From a checkpoint of a small mixture-of-experts model trained on Wikipedia: 314M tokens.
Below are experts of layer 4 (counted from 0) of a mixture-of-experts language model. Rows are named router (the router's row for the expert), down (a neuron's output weights, with its number) and show model dimensions 0-255. Each number is 50 + 15 x the weight over its row's rms, rounded and kept within 0 to 99.
Before each expert's rows: a language model's description of what the expert responds to. This comes from a sample of Wikipedia text that the model never trained on.

# expert 7
What it handles: Line breaks and pipes that begin Markdown table rows, plus column-header words like Title, Year, Notes, Ref, Date.
router:42 56 48 23 64 63 47 42 45 55 53 52 43 63 49 45 57 44 50 52 71 57 70 26 39 62 49 55 34 58 45 69 49 40 82 67 42 78 42 40 57 30 53 49 69 65 11 59 37 54 59 52 67 42 28 54 26 29 36 47 51 52 28 58 40 48 63 18 74 58 36 89 51 46 55 48 73 34 34 63 43 44 55 57 57 35 63 35 56 47 45 36 49 78 50 46 29 50 48 54 55 51 16 31 19 70 28 61 31 73 46 37 07 31 71 43 29 60 61 38 59 34 39 24 71 35 62 54 40 71 52 17 37 45 42 31 54 41 77 58 68 43 67 25 51 51 64 45 33 41 56 55 52 56 65 36 62 66 40 49 38 54 44 56 50 67 28 53 79 41 40 52 88 41 65 41 55 53 60 45 53 47 62 53 41 41 40 64 17 49 65 70 40 37 67 22 37 37 57 51 39 65 58 83 58 27 50 17 52 68 66 43 61 77 49 43 53 18 56 40 22 67 53 57 53 58 41 80 51 36 50 46 49 41 34 56 58 45 58 65 43 24 47 45 33 36 43 49 30 34 47 27 43 67 93 56
down1:29 62 45 44 46 65 48 39 82 18 42 70 51 50 49 25 49 22 51 49 56 65 49 65 47 48 47 52 43 51 00 57 68 51 52 60 62 66 50 51 54 46 57 51 43 38 49 47 58 36 51 61 84 58 51 49 50 37 50 58 66 52 61 67 49 45 19 50 80 54 60 32 41 55 43 56 76 60 51 55 75 44 83 41 31 45 74 50 60 43 25 48 54 44 52 52 37 49 68 57 80 34 56 61 47 71 72 51 45 35 50 41 39 48 42 54 69 85 49 61 43 50 54 83 65 91 54 50 50 99 56 60 32 58 46 36 22 50 53 47 48 79 47 50 54 49 71 49 59 57 54 56 41 72 33 26 38 50 36 52 47 16 69 35 19 42 35 78 71 66 44 37 58 67 49 47 49 46 77 47 43 35 63 48 49 47 83 49 75 58 60 55 53 42 44 70 47 46 57 50 71 50 53 54 43 41 41 51 49 49 64 66 28 48 45 60 41 64 59 49 51 70 35 57 54 50 42 51 87 37 59 55 45 87 49 86 41 69 71 44 60 29 66 84 50 52 26 55 42 69 43 60 94 40 53 41

# expert 18
What it handles: Content nouns and place names after the, of, a, such as film, city, species, Kingdom, Australia, animation.
router:51 59 47 51 71 60 16 39 58 40 30 72 81 63 53 47 46 85 58 72 59 55 40 58 60 49 56 63 42 33 35 53 47 44 42 36 21 32 25 59 50 66 24 28 38 85 56 67 46 73 62 47 46 63 68 55 25 59 74 36 77 56 58 53 57 51 73 34 36 40 48 67 60 63 39 40 37 49 46 43 39 57 56 55 48 33 62 50 62 65 39 80 53 13 46 51 42 61 68 40 45 41 35 40 49 32 53 55 72 62 47 61 41 43 61 48 70 52 54 43 24 43 28 16 39 54 40 68 52 48 66 35 57 19 79 62 44 72 51 63 57 48 38 69 39 16 37 82 43 41 42 55 34 32 56 22 52 63 70 75 21 55 28 55 82 49 42 59 71 32 46 31 38 51 77 71 67 48 41 62 57 42 42 47 63 34 24 52 32 61 54 38 59 27 41 55 50 26 53 30 47 61 41 71 59 33 43 53 48 29 53 44 33 65 32 54 63 58 70 47 67 39 47 50 80 38 47 66 88 38 53 59 31 52 37 49 59 62 61 60 38 58 33 48 61 58 51 25 50 36 52 58 25 29 88 74
down1:39 47 68 48 57 36 39 27 36 56 89 36 48 11 66 60 50 62 45 49 23 29 69 49 42 44 37 51 49 87 47 20 71 50 42 60 16 51 57 45 48 61 33 65 50 69 60 50 51 44 59 61 18 39 49 86 52 46 52 52 55 48 78 67 28 42 00 53 50 49 50 72 42 36 54 76 33 33 46 67 75 64 41 48 46 27 59 52 61 64 51 50 43 50 61 34 55 52 24 38 50 50 53 45 77 26 34 60 52 84 55 65 46 41 50 46 53 61 19 49 40 48 66 27 78 48 53 50 47 53 51 49 58 00 52 84 45 50 51 55 47 56 28 55 19 34 53 51 51 54 59 53 49 57 61 51 50 49 53 40 35 22 52 56 66 51 42 45 45 46 49 29 51 47 36 39 41 40 53 63 48 31 39 63 55 51 44 76 48 66 48 77 58 51 47 45 41 53 56 61 47 51 46 65 53 77 50 50 51 46 50 50 60 80 56 46 43 85 19 73 65 51 49 49 65 12 35 72 50 30 39 49 54 07 54 51 73 35 42 37 51 33 82 51 48 50 61 61 65 63 54 41 47 49 44 52

# expert 4
What it handles: Colons, list dashes and line breaks that separate fields in infobox-style lists, such as Headquarters:, - County: Pope, - Established.
router:47 64 70 56 49 55 69 74 56 67 64 54 55 19 69 36 32 33 73 35 24 53 55 48 35 46 41 72 72 56 46 51 27 38 58 51 66 54 78 35 41 82 30 81 69 47 59 65 48 26 52 65 71 38 57 53 48 39 54 32 62 41 50 70 57 46 58 39 41 50 43 58 46 32 50 51 65 42 35 75 72 19 74 65 44 34 93 56 51 19 42 76 32 61 47 61 62 38 34 60 63 71 47 20 56 42 53 43 52 45 40 38 38 42 22 30 50 84 63 47 49 37 58 53 53 31 58 37 34 66 59 33 60 36 65 53 91 44 49 54 78 82 59 52 57 35 40 46 35 59 52 58 44 59 40 42 54 31 65 57 50 55 59 46 44 54 65 58 51 70 55 26 32 54 62 37 70 75 58 47 42 66 69 51 59 51 59 23 48 43 37 30 69 74 29 50 31 54 45 56 21 26 56 57 52 63 56 40 63 35 60 71 40 49 22 30 58 72 37 31 55 21 29 38 49 53 70 55 62 88 58 52 49 56 33 68 48 57 54 30 58 41 60 54 58 59 43 95 21 40 38 63 56 60 30 37
down1:50 44 37 48 67 41 78 56 77 48 41 29 44 48 05 52 31 62 41 66 47 70 81 53 53 47 54 64 73 56 11 77 51 47 35 51 29 61 62 51 31 53 33 14 50 51 64 61 52 52 55 63 56 42 33 44 57 50 48 36 55 45 37 70 58 48 47 83 68 50 72 48 76 40 58 66 16 33 22 50 76 40 61 31 39 52 55 39 46 37 52 45 99 43 87 62 14 52 25 38 49 41 50 28 44 59 41 80 26 51 26 55 48 50 52 54 53 52 22 52 48 36 69 84 50 31 41 64 47 51 50 47 49 57 56 57 49 57 74 54 28 17 53 60 55 42 50 50 41 50 54 50 00 47 49 82 84 58 88 52 47 53 68 50 67 47 82 63 65 60 58 50 51 52 70 51 49 47 56 31 53 43 55 50 29 47 19 50 51 35 50 54 49 67 43 73 54 47 51 44 57 77 50 66 28 45 47 39 37 50 41 50 58 59 57 40 49 55 49 74 51 50 51 46 50 47 47 54 50 29 64 37 38 32 45 62 35 45 51 55 63 48 44 56 61 42 67 32 35 75 67 73 21 46 52 46